{"num_hidden_layers": 13, "hidden_size": 256, "d_expert": 480, "init_std_router": 0.00849, "norm_place": "pre", "rope_theta": 10000.0, "rope_fraction": 0.5, "init_std_up": 0.0268, "optimizer": "muon", "lr_head": 0.00438}
Below are experts of layer 4 (counted from 0) of a mixture-of-experts language model. Rows are named router (the router's row for the expert), up (a neuron's input weights, with its number), down (a neuron's output weights, with its number) and show model dimensions 0-255. Each number is 128 + 24 x the weight over its row's rms, rounded and kept within 0 to 255.
Before each expert's rows: a language model's description of what the expert responds to; "gets" lists some tokens that make up at least twice as much of what it gets as of all text. This comes from a sample of Wikipedia text that the model never trained on. Tokens count by the router's weight.

# expert 16
It responds to: Past-tense verbs, suffixes. Past-tense endings and verbs like followed, killed, decided, marched, -ed, -ised, plus "new", "number", and "He"/"She" starting sentences.
gets: "ed", " He", "'s", " \"", " of", " new"
router [117 146   9 116 131 115 116 140 137 142 139 163 130 116 116 159 138 140 140 139 117 125 140 139 139 140 116 117 117 127 183 113 136 138 139 140 140 140 139 130  79 140 116 151 139  89 116 128 138 151 140 116 140 116 116 139 117 116 141 117  50 117 116 124 140 165 111 117 117 117 138 137 117 205  82 141 140 124 150 115 133 140 135  93 117 124 139 157 133  67 135  84 138 120 122 150 116 143 115 172 139 138 117 139 129 116 139 116 117 135 240 129 139 140 117 148 139 138 139 142 139 117 116  93 142 145 115 130 141 140 117 116 119 139 141 121 140 117 132 117 198 138 125 139 138 130 140 116 139 117 123  81 140 138 117 139 119 113 117 115 117 115 130 135 129 140 137 117 127 152 117 116 117 140 117  96 117 125 116 167 102 116 138 162 146 129  61 139 112 118 116  46 117 130 116 136 119 118 140 139 140 140 133 117 110 140 140 133 118 139 139 151 115 117 132 139 117 132 117 140 116 118 134 117 127  57 139  94  72 133 141  91 140 118 116  55 141 123  55 140 143 117 142 139 117 124 139 135 119 132 134 127 238 149 138 152]
up0 [119  96 124 140  86 139 126 179 134  92 159 106 155 132 124 121  89 124 182 164 133 134 145 112 161 121 151 153 124 104 142 174 121 115  89  74 120 123 111 113  99  71 133 112 165 124 116 135 160 141  65 158 114 105 129 142 130 122 121 101 100 190  95 130 117 130 139 148 103  86 121 150 111  92 131 161 170 129 155 137 112 104  67 108 147 151 104 158 170 105 125 112 144 127 100 109 123 147  92 125 122 128 186 122 121 112 143 134 146 147 143 110 133 129 115 118 158 136 164 113 139  67 143 152 148 157 147  98 140 146 115 109  92 104 134 123 133 134  98 143 160 107 117 108 103 135 167  86 158 111 103 111 116 145 126 138 153 149  97 136 138 135 146 145 107 150 181  91 137 132 136 140 148 124 120 124 128 135 114 144 151 180 155 137 136 127 109 122 118 155  99 153 110 132 130 155  83  96 170 110 175  92 116 133 118 112 158 114  81 132 104  99 129 123 146  79 129 126 137 121 101 132  84 110 127 127 103 110 133 133 152  85 131 139 141 120 118 118  92 164 115  88 126 134 147 147 137 112 133 131 116 137 100 121 186  93]
down0 [107 148 125  91 121 112 133 103 173 145 131 125 129 112 128  67 131  79 115 123 171  97 121 177 108 136 137 137 148 125 158  86 112 150 131  92 147 148 134 136 134 123 131 136 149 148 112 146 134  88  94 102 120  94 120 114 119 126 159 153 149 133 134 128 114 137 126 119 174 113  78 113 111 165 130 152 105  97 133 154 147 113 112 142 114 145 124 135 165 111 137 149 122 115 133 133 105 119 141 103 181 104 187 123 126 161 191 129 141 103 110  65 130  89 130 124 138  59 140 121 104 171 127  60 138 123 137  97 131 152 113 107 175 110 178 123 140 147 145 131 126 164 133 109 139 145 128 154 132 190 170 165 129 132 187 166 143 131 113 135 141 162 125  93 106  80 136 139 118 126 123 111 105  99 176 118 166 118 103 114 130 148 120 177 107  82 152 120 170 123  97 133 142 126 154 114 115 106 161 113 136 122 121 134 124 130 156 103  94 110 154  94 137 121 119 133 103 117 141 139 120 145 119 109 157 143 131 113  95 122 132 114  75 166 135 106 145 119 134 146 129 154 122  91 115  89 122  97 107 117 138 130 149 132 114 136]

# expert 6
It responds to: List and table structure. Line breaks, hyphens and pipes in lists, tables and chemical or taxonomy infoboxes, plus Preceded and Succeeded, numbers and CJK bytes.
gets: "-", "\n", " R", " M", "P", " 6"
router [119 139 153 120 127 118 119 139 125 149 138 154 126 118 120  95 137 137 137 136 119 135 138 136 136 138 120 119 117 125  70 115 131 137 138 138 139 137 132 115 161 136 119 138 136  54 118 125 137 135 138 119 137 119 118 137 152 119 137 120 231 120 118 130 137 100 114 120 119 120 137 123 119  62 140 137 137 184 162 119 128 138  93 174 119 123 135  54 132 154 147 226 137 123 141  99 119 116 118 147 138 138 120 137 127 118 137 120 119 151 147 131 138 137 119 119 138 137 137  15 136 118 119 206 113 161 117 128 137 137 119 119 119 137 138 121 137  19 134 120 118 137 132 137 137 130 136 120 138 117 129 127 138 138 119 137 120 118 119 119 119 118 128 130 125 137 137 120 124  83 119 119 118 136 119 105 119 127 119 104  94 119 137 123 127 105  66 137 118 117 119  68 124 131 120 128 119 118 138 138 138 139 124 118  77 136 137 127 120 138 138  86 118 119 120 136 119 133 120 137 112 119 130 118 109 103 136  87 128 176 137 157 136 120 119 187 136 124  47 138  62 119 170 138 118 123 138 130  96 134 130  87  87 126 137 181]
up1 [102 115 107 120 121 112 142 137 131 119 107 132 113 161 171 150 126 143 168 169 110 119 113 132 173 136 131 144 142 119 154 140 165 116 142 122 102 136  75 165 102 123  88 101 128 140 142 130 153 131  91 196 166 139 109 130 144 118 121 135  89 150 100 122 146 111 145 171 101 128 114 125 147 127 137 147 126  97 163 159 140  70  91  99 115 118 105 152 118 161 131 115  83 126 157 127 146 131 199 162 132  87  62 124 131 123 107 162 159  81 149 161 108 116 151 172 129 108  94 121 146 100  89 111 130 157 131 120 123 125  95  98  98 127 101 162 117 131 144 113 150 131 131 128 103 129 100 104 129 111 146 136 151 122 176 142  95 149 159 157 103 138  95 136 128 121 101 124 141 142 118  71 126 108 157  77 148 145 169 123 108 102 149 139 131 120 113 170 143  95 100 179 158 149  97 149 150 114 148 160 148 157 139 117 112 106 141 137 140 143 129 146 109 154 146 176 145 133 157 163 120 133 121 107 144 128 115 124 117 126 129 113 172 197 149 136 147 103  95 129 104 122 160 118 105 142 155 111 129 124 133 133 137 126  96 116]
down1 [143 112 156 187 114 113 110 160 123 132  74 134 107 145 143 137 116 113  69 139 126  85 112 140 175 157 137 109 125 136 137 114 125 127 106 123 152 171 150 100 130 133 126  70 102 178 140 103 117 149 124 126 119 106 137 126 125 161 103 175  82 138 124 123 112 128 138 154  98 126  95 106 115 158 104 132 133 132 136 149  90 135 140 160 110 101 139 131 147 167 121 156 126 109 110  95 149 139 149 142 121  89 133 125 141 123 144  91 143 108  99 158  94 156 132 116 137 118 121  91 127 121 146 140 108 172  91 164 164 128 140 163 159 136 111 164 179 125  89  93 126 127 160 133 164 134 121 127  90 151 122 187 138 164 125 141 135 144  94 132 123 171 135 139 142  85 122 120 122 108 130 175 112 121 135 115 105 138 138  90 101 136 142 164 133 109 138 143 178 108 145 137  62 115 121  94 115 123 123 177 139 112 129 124 113 138 198 149 110 129 114 139 107 134 119 100 109 137 121 124 122 123 158 155 103 143 119 100 129 155 104 133 125  80 128 108 150  65 137 133 101 120 158  85 124 102  91 103 134 103 147 120 144 155 167  93]

# expert 4
It responds to: Prepositions, word-internal fragments. Function words linking phrases, such as to, of, from, and, than, plus mid-word pieces in names and accented words like Suke-for-th, Đ-ứ-c.
gets: " to", " of", " from", "e", " and", "o"
router [116  24 144 117 127 115 116 139 124 137 139 201 126 116 116 108 140 139 140 139 117 124 140 139 139 140 115 117 117 127  81 116 136 142 140 138 138 140 142 127 175 140 117 114 139 123 115 121 140 122 140 116 141 117 118 140 127 115 140 115 110 116 116 128 140 190 100 117 116 115 140 125 115  97 134 140 140 128  90 115 129 142 182 155 116 133 143 163 130 125 179 169 140 135 118 135 116 167 117 251 140 139 115 138 123 116 138 117 115 103 137 124 140 139 117 116 140 141 140 179 139 117 116 239 119 119 117 132 140 140 115 116 117 140 140 118 140 142 128 115  30 140 129 139 137 128 142 116 140 118 127 126 140 141 116 139 118 117 116 116 116 116 129 117 126 140 140 116 129 143 117 115 116 140 116  55 117 130 116 104 140 115 140 123 124 109 182 140 137 115 116 199 101 125 115 125 115 116 138 141  92 140 127 115 161 139 139 126 119 139 138 117 116 116 131 139 116 123 116 141 119 116 125 116 128 175 139 127  89 160 139 112 140 116 116 199 139 133 128 139  85 115 171 140 116 131 140 133 132 130 126  77 133 212 138 186]
up0 [103 118 121 122 135 106 105 118 143 135 149 184 128 123 155 155 101 105 168 149 144 149 162 144 141 149 146 132  87 138 136 110  98 110 128 138 133 128  73 113 112 192  99 114  93 179  80 143 166 122 127 153 108 170  95 162 165 135 113 158 128 101 149 128 105 130  94 158 143 162 151 114 136 125 110 113 174 148 102 137 138 120 141 131 145 143 141 128 119 146 142 125 153 155 180 133  73 117 143 123 153  91 124 120 118 166 135  86 135 100 114 125 184 128 105 147  99 140 166 127 141 145 140 117 124 137 121 138  96 137 167 157 118 154 136 192 147 108 128 112 117 124 103 111 148 121 131 149 149 141 177 121 101 183 116 124 110  89 127 155 130 118 138 109 145 113 110 107 122 124 128 119 130 129 129 151  93 124  75 140  97 105 132 121 160 136 165 129 115 129 151 106 163  78 108 153 128 114 173 122  83 124 117 165 162 143 131 133 125 119 157 137 151 119 109 136 109 108 151 130  75 107 119  95 148  80 114 120 106 121 125 124 121 150 133 116 140 132 168 107 131 122 115 146  75 131 113 147 155  84 139 116 197 164  86 130]
down0 [125 138 153  95 147 119  87 131 146 149 114 116 104 140 113 132 137 145 144 157 129 148 110 167 126 153 112 148 137  98  97 178 139 109 163 144  96  91 115 135 151 116  90 133 122 136 111 134 130 153 110 133 112 160 130 118 124 106  87 140 165 123 118 128 134 100 112 141 149 140  98 120 119 164 107 148 131  92 110 126 136  86 140 162 154 137 109  76 115 138 134 117 116  72 116  99 158 114  95 187 122 117 124 137 114 169 105 106 120 145 131 139 107 100 175 116  73 122 113 134 151 135 153 127 119 101 138 161  86 150 177 157 108  91 104 124 103 122 141 131 147 143 131 169 121 164 169 134 130 129 176 135  98 110 125 162  91 104 127 130 128 138 142 123 127 130 115 124 111 110 151 179 105 114 181 113 149 178 132  97 145 140 106 132 105 112 143 198 127 159  98 141 171  55 110 171 114 128 124 104 135  74 122 136 120 132 100 124 145 134 165 133 137 140 134 140  95  93 113 132 147  66  85 125 144 132 149  87 152 140 125 120 136 108  83 166 129 120 130 104 155 169 130 147 100 135 142 159 123 102 126 125 140 145 137 104]

# expert 19
It responds to: Line breaks, prepositions. Paragraph line breaks after sentences or infobox lines, and prepositions in, for, from, with, by, plus mid-word pieces like casual-t-ies.
gets: "\n", " in", " for", " from", " with", " P"
router [118 198  66 118 133 117 118 139 128 138 137 206 120 117 118 155 138 138 138 137 118 129 138 138 137 137 113 118 117 126  62 117 133 139 138 138 141 139 136 183 144 137 117  99 139 177 117 121 138 110 138 118 139 118 118 138 174 118 139 118 218 118 119 138 138 153 139 119 118 118 140 124 119 149 148 138 137 167 192 117 134 143 144 206 118 129 139 127 117 125 173 112 140 124 124 131 118 142 114 188 138 139 117 138 134 117 137 117 118 115  95 137 138 138 118 136 138 138 138  32 138 117 117 149 111 141 116 130 138 140 118 119 117 138 140 120 138  35 133 117  72 137 131 137 138 131 138 117 138 117 125 130 138 138 117 137 118 116 119 120 118 116 127 124 130 139 139 117 123  98 117 117 117 139 118 129 117 126 117 141 186 117 138 114 127 109 172 138 145 117 118 174  92 127 118 131 115 117 139 138 130 138 123 118  80 137 139 134 120 138 137 124 118 118 133 138 120 133 118 139 117 119 131 118 113  29 137 102  51 136 140 138 139 118 119  98 139 121 159 138 111 118 165 138 116 121 140 136  66 118 127 230 118 104 139 175]
up0 [127 214 118  86 122 141 117 137 159 130 133 151 135 139 140 114  99 140 146 131 152 117 127 155 113 136  84 138  95 116 135 111 136 139 135 137 120 131 121 112  94 172 164 105 142  65 112 146 115 158 152 174 165 119 139 117  93 169 126 114 108 109  99 121  88 138 105 127 105 102 158 128  76 129 140 134 154 169  75 115 138  77 138  95 127 122 134 126 133 130 125 109 114 146 128 124 140 126 131 140 135 126 132 119 129 124 110 115  92 133 122 120 137 131 138 163 115 138 172 141 105  91 143 108 128 140 119  84 173 152 132 134 109 120 101 149 143 116 102 140  67 120  74 119 156 127 140 143 131 126  88 112 114 160 148 164 113  75 109 123 145 130 169 112 150 132 143 142 113 188 119 101 119 157 106 152 157 115 119  98 116 136 134 134 124 142 131 118  76 136 100  90 146 131 122  97 109 131 115 128 103 153 127 112  97 148 127 113 146 123 141 120 113 130 145 146  84 113 188 109  96 178 160 139 105 134 189 200 152 146 128 149 133 114  90 128 149 141 163 116  97 102 146 120 118 162 111 157 118 114  90 172 151 107 124 148]
down0 [170 117 126 149 131 123 109 152  99 167 180 150  62 116 125 152 123 114 122 123 154 137  89  86 137 118  82 122 133 114 158 132 116 153  93 119  63 134 109  97  98  65 138  89 111 117 175 103 136 141 111 107 138  97 161 157 106 122 128 129 191 133 171 137 148 124 141 107 165 147 125 149 137 131 120 121 121  94 159 151 120 125 142 117 106 136 126 107 111 108 120 131 131 113 104 168 176  74 119  86 117 122 100 112 112 115 128  94 138  77 120 134 142 127 153 160 176 112 130 138 102 178 176  76 118 134 108 177 164 117 194 109 100 158 164 119 120 149 110 103 111 121 130 129  96 143 157 112 104 147  89 102  79 104 107 126 105 127 139 162 155 140 117 161 112 108 141 101 124  96 129 142 151  87 129 103 146 145 121 135 138 146 152 146 135 148 109 156 143 154 132 138 141  65 133 113 154 150 154 103 155 153 135 129 173 123 124 136 112 124 109 152 129 119 128 122 122 167 125 117  93 133 118 118 124 141 142 141 126 165 114 158 118 141 151 131 111 125 132 159 149 155 138 129 135 119 138 121 112 171 114 141 114  98 131 116]

# expert 20
It responds to: Parentheticals and function words. Parenthesized items like (s) in singer(s) and discoverer(s), (6), (198, plus words after did or is like not, family, st.
gets: " d", " St", " which", " (", " 2", " t"
router [119 174 115 119 127 118 119 138 130 169 137  89 127 118 120 121 137 137 137 137 119 122 136 137 136 137 119 119 120 130 179 116 134 136 136 137 135 138 137 104 146 138 120 140 136 156 118 138 137 144 138 119 137 117 120 136 127 119 138 119  86 118 119 130 137 178 134 119 119 119 137 129 119 183 142 138 137  63 166 118 131 136 157  85 117 130 138 219 118  43 142  70 137 120 154 139 119  94 119  24 137 139 118 137 128 119 137 119 118 161 205 126 137 137 119  77 138 136 136 150 137 119 119   0 143 176 119 127 135 137 118 118 120 137 138 121 137 115 129 118 138 138 127 138 137 127 137 118 137 119 129 129 137 136 119 137 121 118 119 118 119 118 127 124 131 138 137 117 133 123 120 118 119 136 120 130 119 133 118 154 173 121 136 137 134 148  63 137  96 120 118  95 115 125 119 126 121 119 136 137 141 138 134 119 152 137 137 127 120 137 137 160 118 119 129 136 118 127 120 137 118 120 130 120 118  27 137 103  32  81 138  58 138 119 119 154 136 130 124 137 144 119 170 137 119 134 137 134 115 127 129 103 157 144 136 144]
up0 [140 144 141 132 124 143  92 137 108 168 135 109 134  90 105 129 105 169 155  88  98  91  98 131 129 104 143  99 121 120  98 168 111  97 153 135 112 122  90 142 175 128  95 137 166 137 126 107 133 143 139 141 143 134 110 175 118 122 145 119 137 157 123 140  98 135 116  89 114 116 207  93 150 118 126 149 148 156 116 145 152 133 148 122 145 158 112 126 124  99 146 134  97 151 132 114 146 130 161 131 123 163 173  96 140 131 136 134 117 118 149 113 123 106 115 111 115 131 136 141 148 140 115  75 154 127  94 125 116  91 122 152 138 125 128 145 124 187 145 121 114  84 127 134 167  83 119 120 122 128 143 150 109 123 121 119  80  72 109 149 121 101 143 101 120 108 176 141 136 164 104 115 124  92 147 140 202 155 180 151 147 125 134 146 164 142 127 116 159  76  84 165 153 137 106 165 115 134 195 154 120 103 138 138 114  89 119 121 142 121 146 129 116 107 166 147 149 133 123 125  91 131 138 134 139 161 114  89 125 140 137  99 110 119 103 122  99 135 137 133 169 136 103 130  97  78 144 127 149 139 117  91 153 114 172 183]
down0 [124 104 148 159 125 173 159  85 159 141 187 134 169 149 151 156 127 131 161 134 139 165 124 129 140 115 110  95 123 138 116 126 140 138  96  91 142 100 123 137 129 133  99 172 138 140 119  79 115 146 117  71 114 133 121 112 114 123 121 144 115 136  88 100 174 100 151 150 115 140 127 140 179 132 116 103 116 124 141  71 115 152 135 140 148  87  81 108 138 117 139 157 132 117 105  80 134 122 113 135 123 131 110  87 112 163 100 142 177 135 101 154 186 113 109 139 126 107  89  99 141 131 104 157 116 131 131 126  94 126 136 120 138 143  94 168 110 132  89 158 121  94 121 123 143 165 199 147 107  84 123 134  98 134 138 111 101 164 129 142 175 140 129 128  98 109 139 131 121 135 136 146 154 176 164 104 133 164 121  99 114 111  85 153 101 170 136 168 113 147 147 110 124  90  82 127 123 124 138 110 132 127  82 133  94 134 178 125 124 102 123 114 125 113 144 178  89 121 125 122 113 104 145 141 121 141 125 173 132 125 136 131 133 158 114 112 128 149 149  97 160 158 150 125 119 107 159 105 164 143 109  89 134 107 101 140]

# expert 7
It responds to: List dashes, table pipes. Dashes and pipes starting list lines or table rows, connectives like while, also, as, and mid-word letters such as y in Nyamu.
gets: "-", "|", "y", " as", " an", ";"
router [118 113 176 119 132 118 118 140 129  96 137 156 127 116 120 101 137 138 139 137 119 129 138 137 138 138 116 118 120 129 137 116 133 137 138 137 138 139 135 137 146 137 117  84 137 166 118 112 138 143 139 118 137 119 120 138  74 119 139 118 129 118 119 136 137 121 158 118 120 118 137 130 119 199 147 138 137 157 204 118 133 137 197  79 118 128 137 137 127  62 103 129 138 133 108 120 118 178 118 177 137 138 116 136 128 118 136 117 119 138 103 129 139 137 118 157 138 137 137  86 137 118 118 177 126 149 117 131 138 138 118 118 119 138 140 120 137  38 130 118 168 137 128 138 137 128 136 119 137 117 127 201 138 137 118 137 118 116 119 120 119 116 129 129 126 138 137 119 124 137 119 118 119 139 119  15 118 126 117 119 161 118 137 130 125 118  95 138  71 117 118  93 104 126 118 127 118 118 137 137 173 137 131 119  51 140 137 119 119 138 137 188 117 118 134 139 118 127 118 138 118 120 127 118 116 109 139  94  66 165 139 124 138 119 118 168 137 130 128 139 114 119 205 137 116 124 138 133  30 128 127 132 132 220 138 192]
up0 [110 112 156 131 150 187 157 133 123 110  95 123 123 131 131 106  98 124 160 137 115 155 123 132 137  77 101 126 119 147 125 124 166 150 138 200 171 133 122 140 128 120 101 120 131 119 166 107 166 106  81 101 136 142 118 116 125 125  94 128 142 123 125 126 122 104 144 175 168 125 188 156 103 113 133 120 111 113 107 152 125 148 127  93 141 154 124 169 129 135 139 149 147 148 156 133 106 101  87 133 145 148  65 125 135 115 108 147  92 136 137 113 142 118  98 164 132 160 119 135 140  89 103 139 129 124 116 121 149 139 110 127 135 152 129 164  69 121 154  90  96 118 153  83 128 148 157 144 143 143 113 129 129  66 144 130 205 144 112  94 114 131 110 131 151  96 152 117 155 132 163 115 157 118 118 107  90 129 207 104 100 131  99 155 122 126 146 137  99 151 107 186 142  94 122 151  79 145 119 119 133 121 141 121 129 132 152 123 119 153 161 131 103 155 101 150  81 132 119  89 111 126 119 111 130 153 106 130  95 106 153 110 130 106  72 157 155 111 122 126 127 131 129 133 117 164 185 106 150 143 145 135 131 129 126 125]
down0 [111 109 155 134 116 140 122  98  96 178 117 121 147 111 125 124 147 164 101 136 176 150 116 108 121 160 102 133 115 103 100 158 123 139 105 109 116  69 121 106 109 161 126 113 133 121 115 160 108  79 153 114 133 101 122 104 110 134 120 160 151 171  93 105  97  85 139 148 133 121 183 130 172 120 119 124 135 134 144 145 159 127 153 129 128  89 115  55 106 148 136 115 175 126 155 114 120  99 153 147 102 154 124 127 144 107 115 140 147 135 104 123 140 157 127 112 156 130 165 153 130 140 120 101 130 143 115 122 141 135 129 144 124 113  90 129 120 139  96 185 144 132 126 161 119 113 111 101 123 123 130 100 106 122  94 120 156 133 171 169 139 101 156 133 127 105 109 123 175 130 124 121 144 166 153  87 120 149 124 170 161 139 152 118  82 106 167 117 101  61  92 170 137 115 168 121 146 164 127 116 169 142 149 105 119 136 112  95 173 102 186 139  96 129 107 148 101 128 165  93 110 101 140  95 123 102 131  93 120 191  93 119 128 133 111 155 108 135 142 156  92 158 111 126 150 111 102 108 120 155 126 129 135 143 141 134]

# expert 31
It responds to: Months, "on", "Swing". The preposition "on", month names in dates, "Swing" in election result tables, and sentence-opening "On" or "In".
gets: " on", "In", " s", "),", " October", " September"
router [120 112  63 120 128 120 120 137 126 147 137 166 132 119 118  88 137 136 137 136 120 128 137 136 137 136 119 119 119 132 123 116 132 135 137 137 137 137 135  83 122 138 117 145 137 233 120 124 136 143 137 120 137 119 119 137 128 119 137 119 124 120 119 135 137 151 136 120 120 119 137 125 120 160  91 137 137  36 179 119 124 137  99 236 119 128 135 130 127 143 225 127 136 132 150 126 119 117 118  71 137 138 119 137 125 120 137 120 120 192  59 124 137 137 120 132 137 137 136 137 137 119 120 163 119  42 119 128 137 135 120 119 120 136 137 121 137 189 123 120  91 137 127 136 137 125 137 120 136 118 128 111 136 137 119 136 120 116 120 122 120 118 130 127 129 137 137 119 130 180 119 119 119 136 119 205 119 128 119 129  34 119 136 129 132  71  96 137 155 120 119 165 175 124 119 124 118 120 136 136  88 134 129 120  75 136 136 118 120 136 136  96 120 118 131 136 120 123 119 137 116 120 127 120 135 154 137 134 132 156 138  82 137 120 119 139 137 131  96 137 185 120 143 137 118 125 137 137 212 129 129 122 151  96 137 177]
up0 [ 88 117 119  75 136 144 127 151 137 159 164 115  64 149 139 143 204 154 133 122 110 158 135 154 131 156 128 103 149 111  99 117 127 125 124 152 125 107 172 108 145 130 147 154 172 157 145 108 148 154 108 106 168 131 148 125 114 134 119 126 138  80 174 141 125 120 132  68 112 123 129 121 125 119 146 132 126 133 142 148 148 129 116 162 150 105 101 139 118 120 117 105 104 112 117  91 105 142 127 125 140 144 134 142 147 114  80 119 117 121 135 167 129 114 162 153 141 164 123 115 135 167 141 117 134 131 118 165 126 109  75 127 142 140 160 126 134 133 127 118 103 143 111 125 152 164 152 153 135 159 137 167 118 148  95 104 221 176 111 119 101 111 133 109 103 139 144 123 128 134 147  85 103 107 174 167 110 137 143 128 112 169 156 151 140 113 141 161 122 160 121 117 112 127 171 152  84  99 165  57 153 101 129 115 121 140 157 167 131 143  67 120 106 116 112 133 121 126 123 156 132 154  65 147 121  99 135 108 101 143 150 107 127 160  90 142 137 152 100 124 112 149 152 131 167 133 151 116 135 103 106 146 141 144 150 119]
down0 [132 147 143  98 102 131 167 115 156 142 115  95 123 105 121  76 134 121 147 172 124  97 131 142 138 143 136 123 197 136 157 113 127 134 129 123 145 131 102 138 128 161 122 170 141 139 106 107 102 125 160 114 156 182 107 122 132 116 142  86 150 120 130 109 121 148 148 128 130 134 125 168 157 150 143 141 113 119  90 114  87 137 111 153 127  98 116 167 100 123 102 110 114  93 135 154 171 184  79 168  92 116 163  95 109 117 159 125 161 148 151 140  96  89 108 113 107  92 147 108 123 145 124 157  95 110 107 159 152 106 126  97  96 108  83 148 119 178 167 111 136  82  98 128  83 132 113 100  88 143 111 158 147 106 126 119 111 158 119 131 151 126 146 126 138 113 153 107 133 138 152 199 135 105  82 120 144 141 107 121 168 100 128  97 146 126 133 140 118 116 116 126 124 166 126  91 150 104 110 149 132 135 122 137 137 117 113 104 171 131 130 110 135 156  85 117 134 102 143 166 138  98 149 113 116  91 150 151 158 143 112 176 191 169 140 132 116 161 117 126 101 127  93 121  93 102 141 110 112 139 160 117 147 137 135 140]

# expert 28
It responds to: Table cells, dates, taxa. Pipes and dashes separating stats or election table cells, dates like January 12, dashes in filmographies, and endings of Latin species names.
gets: " |", "-", " ", " –", " -", " May"
router [117 140 197 118 127 117 117 138 129 190 139  28 129 118 117 147 139 138 139 139 119 131 139 138 138 139 118 118 117 125  68 118 134 141 139 137 138 139 139 124 114 139 116  91 138 107 119 119 138 130 138 119 139 118 118 139 115 118 140 117 116 118 118 132 139 146 162 118 118 118 139 129 117 211 100 138 138 174 162 117 122 136  98 148 117 127 139  47 127  76 132 166 138 131  92 136 117 123 116 220 139 137 117 137 126 118 136 117 118 116 134 126 138 138 118 154 138 139 139  72 139 118 118 109 137 198 119 128 138 138 118 117 117 138 139 120 139  65 124 117 107 141 126 139 140 123 138 118 138 117 128  59 138 136 117 139 118 119 117 117 118 118 129 124 125 139 139 117 127 110 117 117 117 140 116  33 117 125 116 119 188 118 138  82 122  80 200 138  92 120 117 116 131 129 117 129 119 117 139 137 124 141 123 118 150 138 138 125 118 139 138  54 118 118 128 138 117 129 118 137 117 116 135 120 126 167 137 106  87 131 139 166 138 119 117  42 139 119 130 139  91 117 183 138 118 123 139 134 150 121 123 132  90 180 138 155]
up1 [129 113 166 126 211 121 149 126 138 129 112 128 138 147 126 125 151 130 126 151 103 122 133 117 110  93 135  98 123 154 152 122  90 131 103 114 109 194 108 121 129 138 117  96 115 124 137 123 130 151  96 133 122 124 109 144  97 122 130 117 134 169 133 107 154 129 148 122  79 120 120 168 154 120 117 152 139  84 110 130  93  82 114 112 138 102 143 120 117 135 101 159 117 114 157 121 145 137 118 119 107 212 184 131 103 139 131  94 110 136 115 144 140 115 125 140 165 119  86 128 140 107 117 153 134 126 132 125 161 124 162 127 138 101 151 108 127 124 121 168 195 138 109 151 138 146 150 102 117  82 128 144 146 111 147 117 118 105 123  91 113 125 110 136 120 162 128 107 116 107 160 134 124 123 120 122 116 139 117  95 142 104 123 130 147 125 123 150  79 135 110 141 124 161 126  91 139 126  91 128 107 154 124  96 150 140 112 146 160 134 136 140 142  55 156 133 176 118 101 135 164  93 170 119 142  65 173  84 133 168 143 141 158 147 116 115 138 160 118 149 122 169 122 118  89 147 154 135 199 101 118 138 117  96  55 133]
down1 [123 125 117 101 142 111 129 130 125 104 124 153 105 158  93 106 136 158 102 151 116  88 157  86  86 147 120 149 138 125  92 108 126 120 131 129 161 160 118 104 114 116 135  96 131 154 121  95 114 134 105 104 127 128 136 115 116 177 132 106 162 103 149 115 161 127 151 125 105 151 142 151 134 126  98 103 133 111 119 151 156 144  89 101 114 124 126  76 112 125 115 104 179 131 179 146 129 112 160  89  91 121 131 119 201 169 118 141 121 115 102  79 147 108 150  77 111 111 140 109 102  98 145 163 190 119 150 123 131 107 186 154 125 123  89 148 132 116 140 109 119 146 140 128 101 115 146 118 175 133 135 112 134 137 133 109 103 112 179 136 165 145 140 125 159  89 158 118 153  98 113 158 116 151 120 112 152 117 110 150 109 137 145 121 101 118 178 151 156  98 128 125 148 100 150 142 121 164  83 134 121 127 128 128 128 124 121  84 143  84 113 146  97 166 110 142 104 119 134 144 112 145 152 133 166 137  96 153 133 157 150 166  90 115  70 123  83 102 142 174 181 112 125 122 137 112 151 124 146  99 166 156 136 146 126 114]